Experts of a small language model: 9 layers, vocabulary 16384.
Below are experts of layer 4 (counted from 0) of a mixture-of-experts language model. Rows are named router (the router's row for the expert), gate (a neuron's input weights, with its number), up (a neuron's input weights, with its number) and show model dimensions 0-127. Each number is 128 + 32 x the weight over its row's rms, rounded and kept within 0 to 255. Numbers have three digits each.
Before each expert's rows: "comes after" lists some tokens at least twice as common just before its tokens as in all text. This comes from a sample of Wikipedia text that the model never trained on. Tokens count by the router's weight.

# expert 136
comes after: "\n", "\n\n", "=", "Born", " ", "name"
router:131112093062085159112115128156080125083160099179162139129137143098097134185173098139121107121148176077112148154115181164133080113074086153092150080128083160122081082107109106149137065112121104182108136124119159092185087124158118159126110100109183114101095141088117135106097148126162121211136099093142132163159126138114089103130128099090144198076154159131186207137097140175126153117089
gate0:113135127160135091116136124149123145150111093179158142109194165153195106111097132161102088195163105105135119090041052176083119203138143097091133102111150093161156108088119187117101163129146158084108116139176135094154144084093128108087126121166162145122140122121135090085123178106061122086097126104130126144124075128084132157080128149150144103118090110120125134152119042149110153137208
up0:137173136083104156089102127112140118107140169112086148082109125106065130134176163114103143082157162185144102150130163081156118060122075147126177095108091161130104160142169093189153099116070139102169177115080129186106139145086166178166120091082066150125080128162126134105167111127170130125161178166128081111132131077127183142123143145133118087052174161110111145097138128146141138102069

# expert 186
comes after: "| ", "K", ":", "N", "U", "P"
router:142107073107092168136088114192110172082171121158145137145083150142108170193168103118090082156132179109159114144139167163146108137108085109184144103191114154110092101109132089151160104088135105165160127103122160112157139145141058144132087119097140069075155105135090129090172154160156152199080108135150175134138193103109100178130099120082141138071143152127160158151112077181170134126102
gate0:177111133103162113086115140105124122088164081128102128112123146140143178111127146090101126184122133122144220149080167099138126168095067058158145104162136126109101092101146132160163115116103095184190105143100071071108158136146144194157136095103134147140203128106072164089065124219134164138090102134166131160127132085136120176131127129165136147184119104151136171103104179114127105111130
up0:103206161149129119108193111143095103097108167155134181127123150092110075151150168120126136051124157168167108117116147157064114075114199167098124127136096145139128170091115097175106073084175133128155127122107185113148110054130150138120108213198148115113129139121144091136203160118093174141092106148138088121152097147134132130150141140120152168134095097084179177137136180160133115133102

# expert 204
comes after: ", ", "(", "of ", "– ", "and ", "°"
router:136136091137097187122127109217090154065154110174145165133102160127136168222176103129100089169121161116150079155123147165157135110087119136204158116166109166103104110122101073117132083095160085129150131119105145125171129157115098151140077107143169120110152117138060099113156142130140163210112108113180183156123154137094095144130103110081137136056132130071152131190113120165128125146115
gate0:168181126150163099153114178190121170141139093173144176154128193156150164129197121113081115124133127120103145153131150080121179096085128154105135105110119126029121172084160092156135116123109182152133156137110175136134131131096129117148155117111106070105128182110143114135049142153106166117066084120168122141159174147163074127164074106166148123144121152085164188121098128169166182156154
up0:148135113169143078137095154135066115115191111111166192132125144132153052121068129146155084140097146146175177100113131194084161091082167155143152106139100158088147116138121104141107113173116149119145118161063150148112093146173157161191108100180149124142143167130163057127083164115143128124176096118136103093198132085163110111092100090160176117142099144102137171167062113099148149099107

# expert 54
comes after: "in ", "of ", "from ", "to ", "at ", "located "
router:170141115086088139121141103185097138089129124199167164123081168090135141139160092149092075156149165097114166158069142113170139102114105106148172055178069161103105089100090109137173101025116119165109106141116176086125130163142123131168103122128185131117120091118066123122096165154100174162113076117160150146135135142138127142107063064167145157100131173086153136133102150146148131102116
gate0:100175121134128096110182176170126155124130154199093101090145133138129113138104178125158124136158112148109137135145147091181121150147107055110160140168154093131186098158121124116182107116084111139142154109134124180162117090129131172142108134198158156146154106151093108112122170124152103141185083067072170115074085121135116109177101087154143200126101185152149094081103167101129210067119
up0:115131210157150129152139133129162193135172166163115148037124160091051165166150158156097112130146105115185144149111113087188148155091178072155095087178139121069193071153110118104130157113167149107120118161088168136135178140114198161096139111134125150124139142111079150097147120159125098105102125085102137110058135134158091150159130103138129173125086158140147107117109157119068107107104

# expert 22
comes after: "| ", "|", "St", "United ", "San ", "Los "
router:174129108092090129126131094184089176087179094163143132138077124126155176199161101132082086120138139131170098163098165139125121101059119090192157080169098152126125125106112082149157098076149108172130117124112120085179117146099079147145100119139167132093137092121052082066176136135139134202126091128161165162143164100098136168145093115077143119061164136104138139161100097157127111129148
gate5:178159089019131139168077210137121131128090082100132125149167116115176103121118158090162106126171139138141122154128164117067113152115173136141051082140106143187152164132110096123180112110113090127126186127175129117132135112080090143114095118149163152076119159142144106103182077110090138150145142187096146111149131052102132114080100100112174139131135147126105154121140130182104174157187
up5:124091097153116093147114092150098161149138142148152120160122094102128136072167162187105108144100065159179118148103139102132127102091162159164091046133137086130137087143131121160142057140185090112098108126167134140169106133104151145148147142125124115141054125153101099090080109163198124138145057169104182178061128113108156111106157149103066104162192136129094099135065119113121132169179

# expert 76
comes after: " ", ") ", "\" ", "1 ", "2 ", "0 "
router:185158117078082132124135107150084130072117092149133130151097128057119135236174105078105118143181136125112125154107148148121079080087095118104116132158077170094139114116133052152168097082155087168118110153157145092172115147117122137131078128102208108120107112090128092121161117147149157197068065137167150129138135127111108148150072125105135128077141162084137170140123146157128074143117
gate0:122126142116118066122144142144149138114102151088121119168160111074167127106088136155105159083126084153103144135066125129148070108105131114125131133101119182172165079089172060177143105082164073149150111101179138084137165154154143133152129134180179143183112095137134053155178116133084101160098113153127142145125127124081119094108059165150090160126115105121078044083126196123162088119165
up0:124133167106132127116150136106146171130106148137138126170121096100166097134120110144058123098156103175146173147108132130136079053109128078124124164142087137149213107122158079169163100115132075124123102105139119098160114182186147152151127148171196110123115103165136091147156110126090068185086119138138162153143104157093175141150062185143163116110110104098139081108189217132115058115153

# expert 142
comes after: "the ", "re", "-", "a ", "semi", "its "
router:182084142091083140139127129143128169081168103163177162110101127083098175181192099116136129127155111081140112125084134117137146088132152108178154115143137137136079097105128099134211063111146130212102087131143121115118089175172086156144107058094131130129146083128092132081129158177152147158086099128177114170166124105122114155191077120144121158125179108075161147157085133158152088102150
gate0:146159173102173119169128150079155134070188109161160145081140170096175166179101182129094095154150115101092081130113152111141159120116159116174129132109125121133190209161110080177126061173145160120134115112179099108126076121169102085158116132180127109128149110151132107149139114178116125145136134174103115129092108087146121132178118176156136196178116075092196120126114124190157114137172
up0:147156119100131188137147124151186121117103081077166108179141186118130118074112131118127129170145119088096131159161130095113132132154141104146110148121136099142142089112031134154152095152091173112101069116153143146118033220214123152165109103130113099102074115143159173170104120168074165110099100146124170154137097151161137112150146155158044128165138119129116139117103147133180097135153

# expert 111
comes after: "| ", "; ", ": ", "(", "200", "= "
router:146134096097088150109108105187094184079169118175137146124101123110101153214184100117050095155146170124147097164113158153138119090075095106193171133184114153104120132085112076134144109092134107149138101137109166119169132142097079147144095138145154099094164097112075107122165126129160166190099077116170169160147168125092122165153102132090168132058142172104159139145082084161135118130107
gate0:164091081119123110095200046145110043121155095128140128119173148094104152122166095160112139128123133065145078144114171177113108170114142134156139076136127174111124154092125147159132099115152119207078112169148131065129141057158106142146109149126139089107111155105071119117153136109132104139067084158142158100168176082111139164131181063117102126101142146131128127162168188151125142152191
up0:086120149133140157131176105129141107143136131129063165113107109165112139097143143119100121096093103108170157072154126089138100154109100088139051134101080134089165122120121172091124152141097162116128112159179075113059057100141156109104137104185104071135153188062152185124135146098059144090116117150132178114103081203184148145086131102097107110116145148064135099155142144105067157132133

# expert 7
comes after: "| ", "(", ": ", "; ", "S", "W"
router:172129107081095127108102114178087170043175117151154146118088123101129142203175109127069091138121146140158097136127147150143118091070134098182161107172119161109130130109117079134152124080150120144128105136111144097175134151115082155127080115122154107067175092118078104111171134153141144205082109147147178150155171117074105153161096110091174117040159138113146154163107112171124090112086
gate0:183159065082085127134162144119155122138127119152127201092105159144063128181120169153096135123122126055110149144045117138169086159106129150134106132130114178124066163121105121082135092095131121111147156102065155175162126092089144142162098097090110181127122095117141124162114115183080165202135108132127134114161156140123157137121154192100173118095070134153157178113076186123167101113128
up0:072165155108111180104182178139128112082100124099088134156099112149074112176160110104197120117141097072133112118091114151090144124108181176144097090127125117098112169117129143150136093165133084183154114162113192099134125141104160091133087104136136140184091155124121163160145092171034115156090154135135138102104171207130134093117208139124136119116065143102144125138170178068144112107147

# expert 110
comes after: "the ", "The ", "National ", "World ", "United ", "State "
router:198100106123099123143136095170133167059148087163173143107114120107145155158176096097112065165165168094154119171068135114143134099055160125192123114143056177083143101147093089143156125102125100161097115169096125107135096170160095171125100085125151071096126132104112076088147130166157119171057088107137160174166151134112091125176112110137124159089166121104123157133083159157148136136093
gate0:175090077155137137104060100089098181086171106117112072149171094174135117130098137147126162152173142139130125153081116111089138106139162156162127127116151138124133097100133112162091126131151093122161143150086185156143105096096084165074143118130092098143120136082116100137091167103054120135187159021121179153112127038152109110091115078105144139140127119102147064109119142145148114091196
up0:151157206095091091147129163129071098148064114131117136090103136078136154109151146104151111085172154105169096136136105137188156173181140112126134127142147114148113155160110100168111155162132131077084153122105064148101138138152179089163103131142152125155103120158129199129162077130154132141101123191102125166170077183068126150119151178152065083107088097150103155169134084089159130186077

# expert 178
comes after: "New ", "of ", ", ", "in ", "United ", "South "
router:186119123094064144134119132178108170082154123156196149115107161070148168166157077121087091168151160131138114175125171111164155149088135097223127085141064154109150134133112098138157102076141078167117141158081132113146142167165111123126101098086190100092124123122085118116126130144163127197094095131143130162132169133076123116116111127091153155073149118065137148175087148150191123145105
gate5:143156116143105124155106145138174149110133094124178118113078191092167088150144148141039111164102141179127108120150147100139142173158111123185135109102042150098179158119124102071177099132157089132154145125123127110114130144165129144142100155066131104126099086088122135073088152122143160148099069123123067108133112108140163123140141101114128131112110093031126201167117117136233097141107
up5:115141164178147105173146138087143160130140135092177139066059153113160103148150167128099102153135119147148108118173080152133114131119138143210099123091064121125151113174116119101160121139205045183155173138090104078107157146155110134188137159131073084134143134116110157079098115125126176139070118126111172135122100139125101088129142100040128124116133103109120171197196104129162117138143

# expert 228
comes after: "|", " ", "|---|---|---|---|---|", "|---|---|---|", "|---|---|---|---|---|---|", "|---|---|---|---|"
router:192145127069096145124135111119138127118131085138146184136095116096128149215138093104102115123149140093127127145135179152149108118070145097152178064163089202130120097097130094155171090119131123184112100116128176117187101144127058160186080071101179153107149096101073046118125119176154153147096108124162122140163154135104113153117113111197182133087155149127136142130112131139151090075132
gate0:160129169100114157118134082101169122156078109115120180150155120120125168141120131126151090118199130138180162180156180189159122107047094098148158101144072169157093127109147174111162126133090128150116061135071166081144159103137099104190114117123171148121163100158149092097103122136146082129098139105147102174174170124120105094098099078173160133065121177185132100123101105121182093086130
up0:116098134156178078113110100141132127120154141152150096119122153141127151094149141142126138151108169074097119123120124101148065092095169191120119183125158065107085127182091142114075132113138084133090131165140078151094155159114150107087114130118108080075140144102119200126135160111105225120119134114125129127114146125143120094144135156024116123131178189034142195139113147132077094175107

# expert 86
comes after: ".", "==", "===", ").", ".\"", "s"
router:166089125052099159121140079110135134118149105139157162152127162080115192150139089090083110146168170083147125142132160187150109135063079138121138104184114129115098124078099095174141076123141120193122149138107170076147103120144107170152096096103152090138112139083083094090109160159160137161093130103166119176162151081066112134128079068135151228114155154111168162148131154138150121134133
gate0:111089154065148118139137140057161104130107156112156134128172118108093137104134128080086076131115071111157163135142070126149108197072103158106113078154109112131091082111169081152147147127149178161119143158110128128185161122131164143188110099122144120146115155112141148097097164171108107146082130099082095172120085124056101133110167112183174199140132091110170121164120142103199205147139
up0:091105136134135081143082142086154155155066175146103124113179128123159136130106114069101107124158098153125185160109094150114110191064100134104089170079145129163100144097141082195115113118082172160092120154082149102162150127154160136147089074147131138150116139108141127069115183120128117145101130119071096133101088125096089115074131110177171168186153092108134131145129139106182239126131

# expert 200
comes after: "- ", "| ", ": ", "USA ", "by ", "= "
router:151142123099074163119118094158096160096182116137135162124101145121125168171196110119099059120115150133132131165116186175124068102091106145176117078164113131069076115087106098127154086081136073157133136104123169116175161151133077147174106087107113081143136091127098134102181146150153158190128102067155147167145202114096113157138098103094125175084165139117157154180109102158137140096084
gate0:109180109130094124113130142133123141156194140128154145075111135140154160095171134133144125138098118132120181118149166176116085074081041210154107071141092114140121096143089135134105082138163138091106157113143147109042123137128167090141135139171157165180153100075102119069108099157172178167137152062150186128144079126104147141084158157127138176143150112145107131156109136092158176124065
up0:113173123106114137058142107141091175148107133152148182119117159126082056120147141102130111098167118171111126221135157102072113137089047126092102106112096114165126166196136115131168145110105109128083125151105172079144138119112114134152138171159134137064123099134105138152153131138125109123158169134182199116080064135107128067189121099120119128112113136099136165123065115152193102150193

# expert 69
comes after: "| ", "\n", "- ", "; ", ". ", "\n\n"
router:143095086110132144113100135158066139098178122172116149154133135128118154199168098078108122144159130096100112154069151183117086132072143146190146101201144160115107099066116121163132115133144156151134117128138163124158075162135056155144096084105139083073162093113119115127089167145136200165116105097167213120154188127101127151110088087117177177103124154152160137150129143169152092100112
gate0:121089033159170193151070137141138117135188120164130158166148121120075141152157161127111145113150154108117093126108127163081107148106135135215098107155180109154137129105177149097123094139125138129087124178180141193173065118101127159158102118103075088100161083156172149112134153125139142141105116145145166136162128145140113101108148088094134199149100180171217125088153139127182120142135
up0:120109140064116126111173105059154115119111153093145131071113142155133098135152171169161136160193117082135101125150101113150149113117078139059127118089098133109107170155136131116127140088091110123170114113110106129111118084138111099138116151141070151146094155093105159100147112118131052145131150117165041165183155109157147142196148159127226072110121053130123111162129111133109138182209

# expert 208
comes after: "–", "201", "202", "200", "199", "198"
router:164146100107092143107122118153123130108161108177151134133124172099147118230190116151059117140143163107135148155090166124158115106081098156147132085127103172121114142112146105130161084080115093145142136134123149110145160114128098135132052138084180129127164108073122115110149163123143187213126082129209151119157153111108122118154048134074118180092147148088193171171095128145165129144088
gate0:056183121143138107120193129153102133130098192175122102096056103130133116160112083149148153096096157115156154139138115108098156052125149147165089117171095104165116155157126143132062130134080174113139146177122116108136131173076093074088132151075133228120138154123127102103090109122101178198146131105137173138123076151125165113168104117111135109068150141107137159163078173139107165106120
up0:122038118092168162163176095065118046125150117112087129156101132139101138162097144141132163116124072128143112094148135123180110134167151109073155129138171150140086107146140082144134151163149125171090116113140107206114097117117080154112149140123082144190124166177127140141126111104077131093112130160082121154135132136120122118222205146110188091123103160194097109056157150147106120139125

# expert 212
comes after: "was ", "is ", ", ", "were ", "are ", "has "
router:155116106065063121114074140142112117093159072166120203138100124136116172136202080120094121139122143074145118125092132142150071132122130126171142088159104175108149116072067134144167109075098139172101131158145143093142086124142113158147059121129155098090150103114078128144125150112142158176136090100134141147152186060085094169157101140128180123101145176161158128152078137199158147092089
gate0:094145153139087199150184144099135118160132141122104132117136103109096125134077080085072169185154064114099144184131095115163153149127126035131115149119151156136155142115096097070163087080145143136111140136166157150135109158136136147121066172130146097135121110156131111132119141114109124106115056129153175110170161181116090172100142117101164136137057196117137146175174185173115155058087
up0:098164091147144180095133086074135103122090153139092114143128082082123137104143072166088141159136124100119134123127125164142087168134120091072179106144122193124174076089114142072184100115099168107063183128163152196119111153090214157167146149132130121085185086164100148150119118094113125152113088109135136097119130101049090163123155107141128112146095185160136099181120105164162103118148

# expert 210
comes after: ", ", ". ", "However", "s", "ed", "time"
router:148129106092086137107150094188119203101144077181141191153088121129112170134140090078104097139140150084145115152118184171141099111111086151099180104162117133119115160074140103166133121118118139185116140102104176090147152120165077150165097080125140124136141127091078073101095110166189147191116104151186137169156175089108107170159084079146129137132129150111202175139116162155177145135149
gate0:147078135135161083088138095154067171134074153122120168154123137118088139116155147142118117151121095118109175130090076140090109131119180139117144094141151129076071117138145138107156135055113165057178162117114093091146169166140169115133180099125085166071110124174074175140144106128095160126124188129121162135186101118107117133106144075133140099126094180034151088112146109171182081100152
up0:116132064159179172142134118122070053149119183130110122078095117120137142142141093178094100164112064117116110137096105152120114102152183085141084118133119174148046074130185090082162115143126127151142101106091118139168133108096103088072147199122151143100114094158156114136160072137116115193146136132164120085174126148140121144068203092094129126107148074151124091152127171168100123131145

# expert 8
comes after: " ", "% ", "| ", "0 ", "Democratic ", "Republican "
router:161117115106092154102100073201094178085160128159189128147110164107119170214206093099100072188183142097160115145101170168169163128105114165129138107177110135083113130117104126126194107132153132152143146113110137126135124163124072168146108102137171087091140125095122120081157153167117191180054091151143151182119161116141152163139127107116132153101130142095138185167129094155115118127106
gate0:146097177163123177161113143123164188125141088156170124057108120126126120096161143105133155147111140087155082115082146192156151192138127136111136109178138078018103130173132132186107159099117159153144157080137122154152104139099062116108140116098148063137093145123139096138135176175125116157104127141142056125116183185144117098141131091105132128074133144138124185117109100134089193102081
up0:164156136116133161140123172128139096142131165121113158073163125081132123113056078140184095143092111130113232132154108114105175144079125124103151175073107106086134102152068126141146128095165155139185036159119159091137118182150212116142155133154104140113122104099103126155056166148147095063148095147116135100112162184109106130094111130155146129108171118165144121091122151092136076152105

# expert 6
comes after: "- ", "″", "′", "°", ": ", "("
router:141108111084158117094123129171126175097182104176168166150100177122111162229167154142107127154164131117070113137112135097157142110127128115177145067178085149085147076131100083181159143075115135167133131156126134109160087140142055114143053134097183116118158085154069127094162146167181125136118089132154127117109158115107131154177095107118144192132134198141125151158110115172149121096114
gate0:131124062131126149097121111160124138152145129189101140100170108102132170075145122094136137118219112096126170097109140145125126161153080163083165157157136123164136129139156068130176151118126116143096159101179122134130122117155075115125123098104161074155122135149191162070139137114115134100099039181181160095095112111069176173147142154127113119090142050117125196102107142166134071185142
up0:124198166135105182106098068133117081157123112102130145105134131131122044127139077138127093073101096110133147129130150155119157145069161092133148119075146171068156146105120135148127087117179134139136078159128157065165192128139178153156134164139085150088055141121084122156095121199109139134130106098120118141168110080187070137133115092135096103152103065101106123105142150132129118053073

# expert 158
comes after: "–", "-", "in", "U", "a", "en"
router:176098130102080178124129128144122137076187103162163158145120152077111162207143106139064106144160123136136138132129153133125161143114102111155149106152086127125067106118134113140171093096190079154137122093134167117137123174147112124148087097078142108097162061131112118090177177156185194204109101121231137124186166101154116136117078132156137153094138123115187158116107106125155096148132
gate0:099108186130104108112137154123132148103133063143131091074172223107055109116167172117153129110116091121118112090043132169116147080129158159086096106086108130191108140138136107186111146159191097157152132160091123103096196087130168162121111134109071113146092122107110043107116151135099121115072102118138083145129118111126176089103117115152107084130144094144133148170140102140181099129173
up0:116115114162107130144099131166122119149104027150079086162143111149113070148167142197088161107180106205129105148167118139088135158126112112130135134104192170190131092160144118119079162111182123169165119110134117183111139099116085092129128125106100128180129101103167078124081120080130135119119154117135157105133114107087187085107082187167069098137094195088112146150150131117145086162104

# expert 230
comes after: "is ", "It ", ") ", "He ", "it ", "was "
router:157138097087091152089122096127086128082119111180132182176118125130110134140160092121083112121174171102096110137124170154150077097087099111126123087154105194079145117063094126111183131057104143203089135140128144125147097092104129161144097108133166112102167113095075119106119167125127119240116123101168173145132153096061111125137085090130136146087127178133141192143111097167123132097086
gate0:228107122115146159096154101139150143110188095070117159135100216165119125134131186124122122190163148152152173121119130133144130122085157134150132046131085159101142128111065152121159112096214178162098173105115131115066132098089106144146086131156125122088133150125115162105116100117133150109119121176084132125116129123108157069190111151098179163144084171147122137173082172143107118176128
up0:169159091136099172119109118096099092194172155104128118117144172064129161137105153108082133200073114156142146084151178088145096100096129123126069061194164129094101144124130143081139170178121138123112140103142139150086108111087139136154145094111102088145140138159117103143093190127095136207123173173077160112113118098091129114153132179124068150084132142154122140188082082091089123161101

# expert 18
comes after: "|", ")", "==", ".", "===", "|---|---|---|"
router:187101130104111175129115090130129120126159069139149176140124141113135176193143089088120103127156176074103144162131189149159122095045129125136178080174078167110112133088109139142152096118115115167083110163109155075166145111150093099167069106090180114133148111106095078090120150154173144134075101123186116159151171104082124148126081098107112160065109200128156162170112146131151131098129
gate0:139144065150083112134165085118113121133108112082115110149151124139114118160132104093106123112103113173156143135145183142144147087155089122100064112088128153196115171189137114121109123096156079115172124131159171178134047083139095156142131096154126154098073181145145125149151090105109223128082145143108132135045071108169143118161099131114212090118159080093146103187104128139119104123155
up0:146140026122151091128106107130094170118121083153099109183163144164114158137083118157125138125105151183167056146155126068090082085131161131107104126093067155187145126117124105105175102126135115133155121104124109141095063171096108120074114161156124113136081185142090088155077083068157124129106112162084130169088109103127126147152061140063142059130110136171114087135124107163111136120129

# expert 182
comes after: ", ", ". ", "and ", "he ", ") ", "but "
router:163130106100082158132067151152139150105156064204136232148134149115115159145149115091108061114137136100150131155099183160138080105094121134144149089136121186112112119091107083116171094066127103159117123129148176098158098147123090119179093090158160139129174136106077103143136139139156145191097091108146177119151200079093130145114111124154148130119119174120185161152097130159190139088103
gate0:127188113151111124098121131138109150077077123108158132149092111088149121125167094160141082112143194137119168170130112179156093178022117108119152157141159102155154128143058037159103150088114112201136141159174090071086108137098168112145117128166132129101186153111098146167139111161117120119133069117107144144096090131150096147138102069125076115103185175112153141105177162159123143129118
up0:100219211167104126059118148103138086096128120179109128135132128144156100091120157159167111084098112125158154157099143176175107125137164113083169170113149141178134152122128056145111168131123064125151092121121115107147144164115199119174126175124070117143111158132127116211100105138099103149185097122106108122093087150140158133078147110157110076169119110140121152140151194129159191132093

# expert 199
comes after: ".", "6", "8", "5", "0", "3"
router:190112104107119158096069137170112131093148078178141149087124150110098151204152145092068081137169165081125138112093192134148145182109106083148159088192134177108104066119084108181132133108115153135154125135100143149189113167125078160175063131147139120131165095123088106060164142154172112224094119110137121112123159084098136124148116111127132141096094162102122121166123121158134122149128
gate0:214088152135122128101080142178107136146099111182175156131092113168140159128131124124077122082082149159133135089078150084094153106139159050145156093194149149119097100151142107122131145077161115142112087147155123161165151104092170127153149120143100147093151163150101153120061068158154131188185191149124079106168116153142135065152098145128117064115130165098141175116092144128132186150156
up0:105116143123091154212127123162170106195140125110155138142157096099096159179151111147114150130108147108165135135133128147153173205114160157131088120179138143141082115143172148113092139125161101127076213131186126170165146067122115123151108118014109132186134126109077150123108136147115158179101143167113147100132132129128115064135122144152091087107134160107128193128050139083107150119083

# expert 197
comes after: "| ", "-", "–", "'", "on ", "of "
router:146108112114100136099162134149115182069163086156134137132101154109132156187176116124075077147206109086153125171091141142127142118099104109155162104197104149107119122129131073132180144094133126147140101117120107117158131169152066135141094118141165122097162090121071104047171165127134158189068103120186164158147157096096104152168092088089143142066139156074161157164085096155150095139115
gate0:141069134135072149099121121085120099154149045110148131132100151119074089142151087063144156133143113146166096140136137093125147204076057069100134133161162157149166065101154124120128181117151078137128119159129134112114104069149072115143119146145181144145117120130103146131096061132157131122117212139152106156156150101151173150177169092103165118117107085130124148165213118123126079162146
up0:163093149124111098103067139139143147210085098121154113129088166193145143163115123069139153091129171075110160137101133124148122057124134093128079102186150130125135164123185161082086162166060098137168161093197164135107115085120170078088146093137147111098133097095148093125136147193080141102126152131169170124139119151134111116109100124090116095151155200179095123090099100104137125171116

# expert 56
comes after: ".", ",", "′", "5", "8", "°"
router:176123091078143139103103132186090127053144067185124135124121137125099159200173141125109117132164166134083128142142159093125117131086112086146142077194099166095131067118120106148154130097128135155123149147142145087178137155119066151144052143146149085128174093143089097093171154128141131210097102119157137124114133099068117134174070131121134152086148180081156180150091150161158102154123
gate0:112145103086166079167229156169141140167151175122075162156115107126119168155148140151159137065185203126172118125113136133121127146141172105115123146198128163107117174142107133080120112162188109149153112125152135113168150100112171098125088169126118100164173110097137162151108086104096114135120149163092149142108132136171127169154121049123142156166107181165134109036130127134087098081089
up0:084151125133052150125123142156129132103101137124117115155135124142145101124098116126170126139093088117137067105104133139097176128107150157102135140017111133140064080160103111180139135073140129105142140067132108044094132163161109128129161097137106166095116138155105093115161121184187196039109112112142119131141118112111158081127096159154121109113201072097107092182129086164102138078132

# expert 5
comes after: ", ", "|", "; ", ")", "(", ". "
router:169136142100070183140101085212074135097155051151164129119115143074121159190147130133130088149141124137119114130106145172144113108074119096146154085181114163083120079099131114147144103110109122137143146107123164097190120139128098139150108104122204114116150068099061070120136103136150132150081094112177129155148177095066111163140050087149124149071137171102165153140104118142171124114127
gate0:156070116156185104093105099092153149161189081115129165098177184101115126154133126153074185135137168112133121068091173083119158089143145131143083154103068153169169122124144179138197111129150122162120150081138122164147151150138086118135139197066195130138103151074105119082104196192135090109071147171099099132152119161119168142141140122105156118136140073155159143148099115133156131118118
up0:119114130183195125138165102177121123132100147124157176142142104170206188057141116112206156079077146078096087154108099148138067104113079102108161091144107133185120149148087149089122117157130119175122100154127155093184148113098228106118147139090147116131188159144188166139116114137087137122090129135126116081127157119093120120122132125057089122106116144129113104171100128120162177126152

# expert 157
comes after: ".", "==", "s", "ed", "===", "es"
router:195070120085092171111148095133112126109168072142141156154148131084136163131156092090101120165123121059135124131124126166139089138081094159107167100190117132101124144085086110177141138119152130177122145157108156077171111128148094150157110076091158101106140126110083068101135142171134128172073129118176132180158135092058130153156083094129154211110140136099214176136109118144164091139135
gate0:216128085157175105141113126162095131118115089080106134172110091172099143123131100165124146153135133132129093118133118076144201193137133143095147177151168132104083112152038154083122118180164145087150136116166078125100102108092063098096073142145139174097116134142157081140115154135103106090178152159200140190119147163136161122124096138115097119140137126121155134122102093116037080122114
up0:052178124102083139145075132097178047126113151152117131140138128140165154118107145154169100089127146137124073137113166149116182101108165105163104105085151153115168172151159133134102119107113094120106102146131107080130126172163153037203162042151179125176168103125146158164185169085145119137112135080117090080163163123133151119072115130113140068101127130150139155162156163101124166133118

# expert 92
comes after: "| ", ".", "St", "D", ": ", "Ch"
router:139110138110091176141135113176101180097190084160156122115052146131123170209187104102091097149108124123134128155115173130110121103111112079185143082176089148098117117128115109132156118096108098129180120148095127121155129144125074186134100121145149104090138119126066130067129117184147157212098121120177167161133178116114087192130102086082134152074157138119143134145105077181140103116085
gate0:173106142096051148124178153155157152094206098149154124121077142120151150158167146122158096082140093117187061132117116137174131123133156081154132120159099168142114104092198117100189137129163125138122115066103116160113140110169150176135136135151152174117131162118109089105119144197139124193125074094065162093137103104144124136175182154110136175084082149169135167107115168083101176132104
up0:139124071065091074162159159154132100140113090140141157113094104143117197148101148117145082144105113111139088109126154147194163096113111115077103103220143149079111097070138145130178050173110114111129108122128106093155204134118165043153171087113163094181130142083100111153160124065128098167099160124101146166089123160134173099147158123162136136146118143166134153118114139143154140080116

# expert 180
comes after: "the ", "a ", "in ", "first ", "same ", "this "
router:166148112098072130133096118141085143127120115178151171093036124110157170156154124125112129121137107099135100143068181100145101120079105097232115037193090133128127128098171126216141088114139116171099097128086139100134086096134120122139105127120181098114092103136112113115126161142119142171119083151187126158180194115155131175110105117127125111107157147134151142131147157209144127110112
gate0:095126149160143082147105144220121083160118134101213107117136130098171056139146157130171081148075120174066126171160161153167128111102130145139140104111153172124141175103162111136155181070110135111135147110074053089158158140121138088142175070113133167184173106117094093141111121104086139146173099126119063095134113095136125174122142107155130130144119159130084122174125109096149182083136
up0:139105134143165139087159106137168100117173132096197135141114153103125076118140111116100124162136086108082187162132089118027149160118108187170106113145102108124084145095167140111144173109119127110198076133141116131126132189092150111156147125185108155144084155122092118148135146155142143140146123120124114039074119046124076189130111018104132104128092158113135137129165114119100105136121

# expert 162
comes after: "201", "200", "202", "in ", "199", "198"
router:163108126103090128120083108171114142108165094172195138140116174076148169171157083127061121144141136123117132172109154129150113136118082126198163103134068207086136148116132112179133096068113129175133141154114152094131127140143127187132082135144150120110136114081118133099092147168162182222094078128190125155158195117093120123114096116152131147083139144104188152152119127171181097129098
gate0:181199141175103104120162161161102117095102174168145148118165120151146132184112117180132133169123180114105123113130172130114108141085158129068130173166087162111107135053075168088066063134157125132158116098100139047125139122127169089108139158122144150100166165133153116117137118093189142109103082118155135110107144134165186130077120110140110155158186109142136135124192149206092106083119
up0:138143160166093141177094131188118137148095179145154143045131090096110148167091100148102170129140120154113196193186117089082118143175140138163150126132102147147122146088106128044082145118125072131145104154163135103131119108159143087126149144125125118160119100184140130160091106126147126100130113163136108068153141152131140097081105188110044164188143128110138177121180190138152055142136